config = dict(
    d_shared_expert=64,
    norm='rmsnorm',
    rope_fraction=1.0,
    init='normal',
    learning_rate=0.0113,
    max_seq_len=384,
)
Below are experts of layer 5 (counted from 0) of a mixture-of-experts language model. Rows are named router (the router's row for the expert) and show model dimensions 144-191. Each number is 500 + 50 x the weight over its row's rms, rounded and kept within 0 to 999. Numbers have three digits each.
After each expert's rows: a language model's description of what the expert responds to; "mostly gets" lists some tokens that are sent to it at least half of the time. This comes from a sample of Wikipedia text that the model never trained on.

# expert 14
router:454516454519577541454551502496480538399374497495566463462571472531557529577475558571522428499502546478540526514537521467511494494519562467510498
Pipes between numeric stat cells, closing parentheses after years, and periods and semicolons, plus word pieces after c such as c-alf, c-anker.
mostly gets: "′", " Cor", "year", " Camp", " Ind", "};"

# expert 59
router:501554547552594492523550596434427465424466612477515548449497488537590495525574465523444502516466528445470456429553481493496530463487536477448567
Sentence-final periods and closing punctuation, closing == and === of section headings like ==History==, plus table separators and but.
mostly gets: " ==", " ===", "\".", ".\"", " However", " ===="

# expert 11
router:578595430564515529497521453519512492402524533424580519466591479432509534479458546468543549569455481507546479438504442445515598469433499451584485
Proper names in tables and lists, such as first names, countries, brands and teams, like Michael, Toyota, England, or the ain in Jain.
mostly gets: " Richard", " Michael", " Major", " Larry", " ITA", " Chris"

# expert 31
router:547473439515503539515516534472423423454435529480612442441544454525497529457471517502491521464484491511575511489496546464556455478459491535512590
Topic or occupation words in short descriptive lines and infobox genres, such as football, politician, video, TV, film, political, scanning.
mostly gets: " football", " res", " political", " video", " politician", "weight"

# expert 27
router:498542451572467497490487445493409525445478552511526479485472518444453501514537572519505625591480447470554428458523492454517569496415550520520548
Capitalized first words of multiword names and places, such as New, United, North, John, George, plus pieces like ac inside words.
mostly gets: " John", " United", " New", " West", " Al", " South"

# expert 33
router:577528497540439489523640470471437516450471513530551473504551492430603510504529488576469512490518419400473479511483450463484495488485628509464573
Bare spaces and first digits that open a number or date, as in July 2008, Apr 16, 1924, plus stray mid-word letters like e in overseer.
mostly gets: "c", " ", " i", " e", " c", "dr"

# expert 21
router:540512460417530563510500567467395592530538558480561423533558484464556539473626575443484533500499519465526489430553416512535524491401500485467565
Commas and linking words joining phrases or lists mid-sentence, such as and, with, by, including, from, against, between.
mostly gets: " and", " including", " with", " &", " against", " like"

# expert 58
router:496518536536554497479595470416546521387426517441492409513499488499517500561509475470567486570403539416428452504519492529513478447419580536525526
Bare spaces before numbers and hyphens or dashes inside ranges and compounds, such as February 1148, 20:3-32, yield-controlling.
mostly gets: "/", "–", " '", " \"", "—", "_{"

# expert 22
router:581462513465452438520584582448508476437480470547507451455578483505472561520475472533482534462545579499580496476511483530465508452469596410502597
Colons after infobox field labels like Starring:, Class:, Prefect:, plus other punctuation such as ); and ), and is/was.
mostly gets: ");", "):", ":", "\"", "};", " ;"

# expert 26
router:566509495511413550523553501451407542353492551456541519495607517512494472491545585422509487504516452395486494464493426485515469491538501517499550
Words like and, of, in, the, and commas inside institution and office names and biographies, e.g. Secretary of State, Cup of Nations.
mostly gets: " and", " Institute", " Europe", " Society", " States", " University"

# expert 38
router:664529469520501457508565558494391547441447554517482543439509497495463511501440619483451526462489525422450394431538502440479502485498565503505475
Pipes after empty cells or at row ends in tables of coordinates, vote counts and chart positions, plus semicolons, dashes, percent signs.
mostly gets: " |", " †", " —;", "%;", " -", " –"

# expert 23
router:492493538440513504462597588489449522491463483495573450350526465467565564463471509529463498444520526540466521429471466447585465467470577521473478
Word-internal pieces of foreign place names and numeric or table fragments, such as Tashkent, Tampere, ISBN digits, hyphens in play-offs.
mostly gets: " Win", " Born", "Res", " ±%", " al", " round"

# expert 34
router:563532410523532459516528534567500551507515579480560514498549401431510532531480472477515500434393511451515486507612500366598558557436499480556514
Common nouns after the or a, often places or parts, such as village, River, Park, station, area, part, corner.
mostly gets: " Park", " village", " River", " area", " Church", " areas"

# expert 10
router:490525490474505512455585548506514604470510578510445527454594470529529496540516530543479521506499412438504489447473407442527547511419531496624508
Opening double quotes before quoted titles or reviews, plus first letters of words and names, such as "What If, Sh, G.
mostly gets: " \"", " Sh", " f", " '", " t", " O"

# expert 42
router:552520476491525514479599491409490497547488552466514500452452483529505566511492549523532583476535586481554418421483483481548594445455567414472453
Month names, year digits, ordinal th and date words in sports and biography text, such as September, 197-8, 19-th, day.
mostly gets: " February", " January", " November", " June", "th", " before"

# expert 37
router:512480390481533525456576642466467549455532514437517543426559478497574523552494585495531489477459533466476570469497548550511517504429537447456534
Pipes, semicolons, bullets and dashes that open table rows or list items, especially the first pipe after a heading or line break.
mostly gets: "|", " •", " Medal", " ;", " *", " Award"

# expert 7
router:538498488527489574471518510403469564454555542523545468422511500450507606559489549474527449468448548473430488446496453447540530457500596445548462
Prepositions, auxiliaries and subordinators opening clauses or phrases in prose, such as as, was, in, when, after, until, However.
mostly gets: " when", " after", "In", " As", "On", " are"

# expert 25
router:592555472571483528520490518528459516411577508474535460517635476474585488501535489524452490445518523514581465469556510393501496445488504469406518
Final word pieces ending names and nouns, often plural or Latin endings in species lists, such as -os, -is, -us, -ys, -ians.
mostly gets: "os", "ys", "is", "ians", " children", "ler"

# expert 16
router:515563420542480501460500444548509500521365528412577452483546438482593493546454515510508382507516613471507447442521540434491593459455560399533563
Unit abbreviations and numeric pieces in measurements and statistics tables, such as ft, km, kg, mm, million, plus jet.
mostly gets: " ft", " km", " million", " kg", " mm", " mi"

# expert 13
router:507575419430437479496527504540453585460549571505580436502510464379494587562549540434462578614462516400468374455453484547549517504506540449545550
Mostly of after nouns like part, rest, member, State; also during, between, from, and name starts like William, King.
mostly gets: " William", " During", " King", " between", " of", " during"

# expert 19
router:549553397460540490413495506495501594511423626521491495555584456400555458441546542512461535519506480538541408433461514486453521430460482464528593
Articles and determiners starting a noun phrase, often after prepositions or an opening parenthesis, such as the, a, an, his, one.
mostly gets: " the", " a", " The", " an", " his", " their"

# expert 63
router:584537459517528530413573479499435484442428539578571468523447470502530515528547494553517420508533580498564469516468532447523533442518572490563477
Dashes and digits inside date ranges and life spans in biographies and infoboxes, as in 1717–1791, 1880 – 1904, aged 62–63.
mostly gets: " ?", "°", "′", " Died", " Yes", " sq"

# expert 50
router:534555444498554554495528557509503564501492524385569405541540509523465522510458567502535505508463502490541408459425503491618565504499543481572542
Consonant word pieces like l, j, r, n, ut, ar inside Slavic, Baltic and Central Asian names, often after K, e.g. Ber-l-usconi, K-ut-uzov.
mostly gets: "j", "l", "Q", " Q", "č", "J"

# expert 1
router:550581459532521467541568484466486590498440460516524424489568492450575476510446539542521498507538535515459523476570477496488522518466592466587556
Digits, blanks and separators inside sports statistics tables and semicolon lists, such as 0 in goal tallies, MF, Votes, −.
mostly gets: " Votes", " —;", " −", "',", " MF", " DF"

# expert 30
router:554513548551558502526508573484450447442467644532537520494504426491518433574476549581492461513514548488470501464514487485480484520471561485539501
Closing parentheses, quotes, periods and commas ending a phrase, often after numbers or years, such as 2007), km²), ago, and ."
mostly gets: ")", "\"", "),", ").", "\".", ".\""

# expert 39
router:513564499531436572520563491483342512509409523526499495484584499559520476507528479439441467451528547456583464480530516451443513467554554519500526
Line breaks and field labels in infobox lists, such as Born, Died, Preceded by, Directed by, Other name, Coordinates, often before a colon.
mostly gets: " sub", " Succeeded", " Website", " Died", " Preceded", " Coordinates"

# expert 52
router:537571465553521556450573468564483492468426479495512497539575426490559500522509501463521584416452557495573431403486499455510520509494639441470571
Digits inside numbers in tables and score lists, such as vote counts, percentages, season years and draft picks like 18|7|2.
mostly gets: "7", "8", "9", "6", "5"

# expert 6
router:542564501455480599488530457450436587470482499494635473458532481546454609471474639567567528457491476423485451501457518490539505394475504517549576
Prepositions and event verbs following a verb or sentence start in narrative prose, such as named for, based on, In 2015, opened.
mostly gets: " on", " for", " during", " against", " won", " until"

# expert 57
router:515578509491445586437543506504495602499529540536565430531487528557543487518562601545546539488459525493442470499540505414506439476499498456513608
Prepositions of place and time after verbs like resided, based, located or ran aground, such as in, at, during, off, near, along.
mostly gets: " during", " in", " around", " along", " In", " off"

# expert 46
router:515493513527508497534496505409461511509497515475545471482488489429486538513572526545473527493481553488527448509532512456448647490474515542531592
Verbs after to or a subject, such as be, set, make, host, drove, and word endings like it in edit, elt, ive.
mostly gets: " be", " Be", "See", " set", " air", " attack"

# expert 18
router:517555496566525518445539512469460488434432507487538538411516453567528492507473520481437464576569560454569574438471506486558532507497499513527536
Column headers and cell labels in wiki tables of polls, asteroids and sports, such as Date, JPL, Votes, Pop, score.
mostly gets: " JPL", " MPC", " %", " Award", " Votes", " art"

# expert 44
router:550497458515535548473504545482491519474389595501597481489522443560618494494617553522522526504512492444476490576479421499481511341495511507508614
Sentence-final periods and closing quote-periods before a new line, plus words ending phrases, e.g. United States., North America, New York.
mostly gets: ".\"", "\".", "|---|---|---|---|", ").", "'.", " law"

# expert 0
router:487521417537513585523480487515527571426511511400531483520642493438529518487529488480594471564469462484492470435459481486581558462438622482517529
First or second piece of capitalized proper names and headings, such as El, La, Ha(bertürk), S-ec(urities), G-ar(rison).
mostly gets: " El", " La", " Gu", " Ed", " Sam", " Val"

# expert 55
router:549527441561524481465692596499488538457503523534593461461565494474515496550459528533495494451473516413504533492503505543488615458445524477450551
Line breaks and pipes ending table rows or headers, especially election results and ratings tables, such as after a constituency name.
mostly gets: "|", " www", " zone", " ISBN", "\n", " Swing"

# expert 24
router:513569487421488532453536543414504580514539514458538433431476486506508493491505548541498601538474514518440358472544538538611484376435499484564648
Narrative verbs and linking words after a subject or verb in biographies and plots, such as convinces, after, where, with, announced.
mostly gets: " against", " where", " when", " announced", " after", " won"

# expert 47
router:531634457455494498528510531483472540457439566544573495573472416492538526573544525513494533520476557464505429453524462521486500392544556491523640
Relative and demonstrative words like which, that, who, whom, such, same, and the digits inside years and numbers, as in 1977.
mostly gets: " that", " which", " who", " this", " such", " where"

# expert 41
router:551500392568464482463527486522470543498552543446518474453522424399573479471462524485453511512484511524454489446511399462461546461425537481510517
Articles the, a, an and The starting noun phrases, and the pipe opening a new table row, plus some word-initial pieces.
mostly gets: " The", "The", " prot", " w", " This", " sq"

# expert 56
router:594526437535527499423483506549440545486560532519550421518484469473418562510509517478555500452504564435462454451558443403510521479435511457552472
Capitalized words in place and institution names after the or New, e.g. University, United, County, River, Royal, Habsburg.
mostly gets: " University", " England", " Royal", " County", " Russia", " Sweden"

# expert 35
router:497572483492541520534504532471455516583448581414532455516497406425414558476490558505551461501520564403522525493541495498471636465437547470463536
Prepositions and quantity words in prose, such as within, per, each, next, at, plus mid-word pieces like Lethbridge, lip, lambda.
mostly gets: " Win", " within", " next", " per", " p", " each"

# expert 43
router:580467492496551475520494498574407510521462536513540528438531471465578562566518571485481547504407559508562455432525418478546587501471600450483558
Single capital letters beginning a word or abbreviation after a space, parenthesis or quote, such as W in Wujing, Company F, MySQL.
mostly gets: " P", " L", " W", " M", " D", " C"

# expert 5
router:497484365459482554480522506493422501516414507493516466546547390470514522545548519496486430545524440426524452528456493437465513527526517544485498
First token of a new line in lists, infoboxes and headings, after a line break or dash, such as Climbing, Third, Lines, ==.
mostly gets: "     ", "=", " Genus", "   ", " Phylum", "Scientific"

# expert 62
router:512449484491493543572533538482539608484482489499619479493563454552582502559541622467557428563475499533470464507493524474493571445539592458580517
Words opening a table cell or sentence, e.g. As, By, At, According, and positions like FW, MF after a pipe or line break.
mostly gets: " As", " At", " By", "On", "As", " When"

# expert 36
router:600537482487488446512583579542479550473525558574487469462525507433532511544474511453506505487490503494553434493514472489564508377400500463530509
Middle or final syllable pieces inside names and uncommon words, such as Kab-ard-ia, Asg-ard, Bey-ond, Ask-ew, nose-ble-ed.
mostly gets: "ard", "ge", "ger", "ber", "ant", "ure"

# expert 28
router:512587453522518529560465455513454540456502545497536514466532510460555518483555519507542546558443505530577473448502460444550572480328541505505510
First pieces of proper names at list or table cell starts, such as Jar in Jarvis, N in Nardi, Olymp, Kam.
mostly gets: " P", " K", " O", " T", " David", " Mar"

# expert 15
router:527554397422497531525514560556510578433465563559512494482575509496518525561574614487517515554566519460445397445454397428399587505412537489499560
Determiners and possessives, mostly the, plus his, its, their, this, and the s after an apostrophe, as in film's, war's.
mostly gets: " the", " The", "The", " their", " its", " her"

# expert 40
router:581495479425513539437508500473422492479442555495529446502543442523530574473559552453473540459462558432478404468542485438507568453484543505505495
Final digits of years inside dates in running text, such as 196|5, 200|8, 185|3, plus words like century and ago.
mostly gets: " century", "present", "9", " ago", " Wisconsin", "8"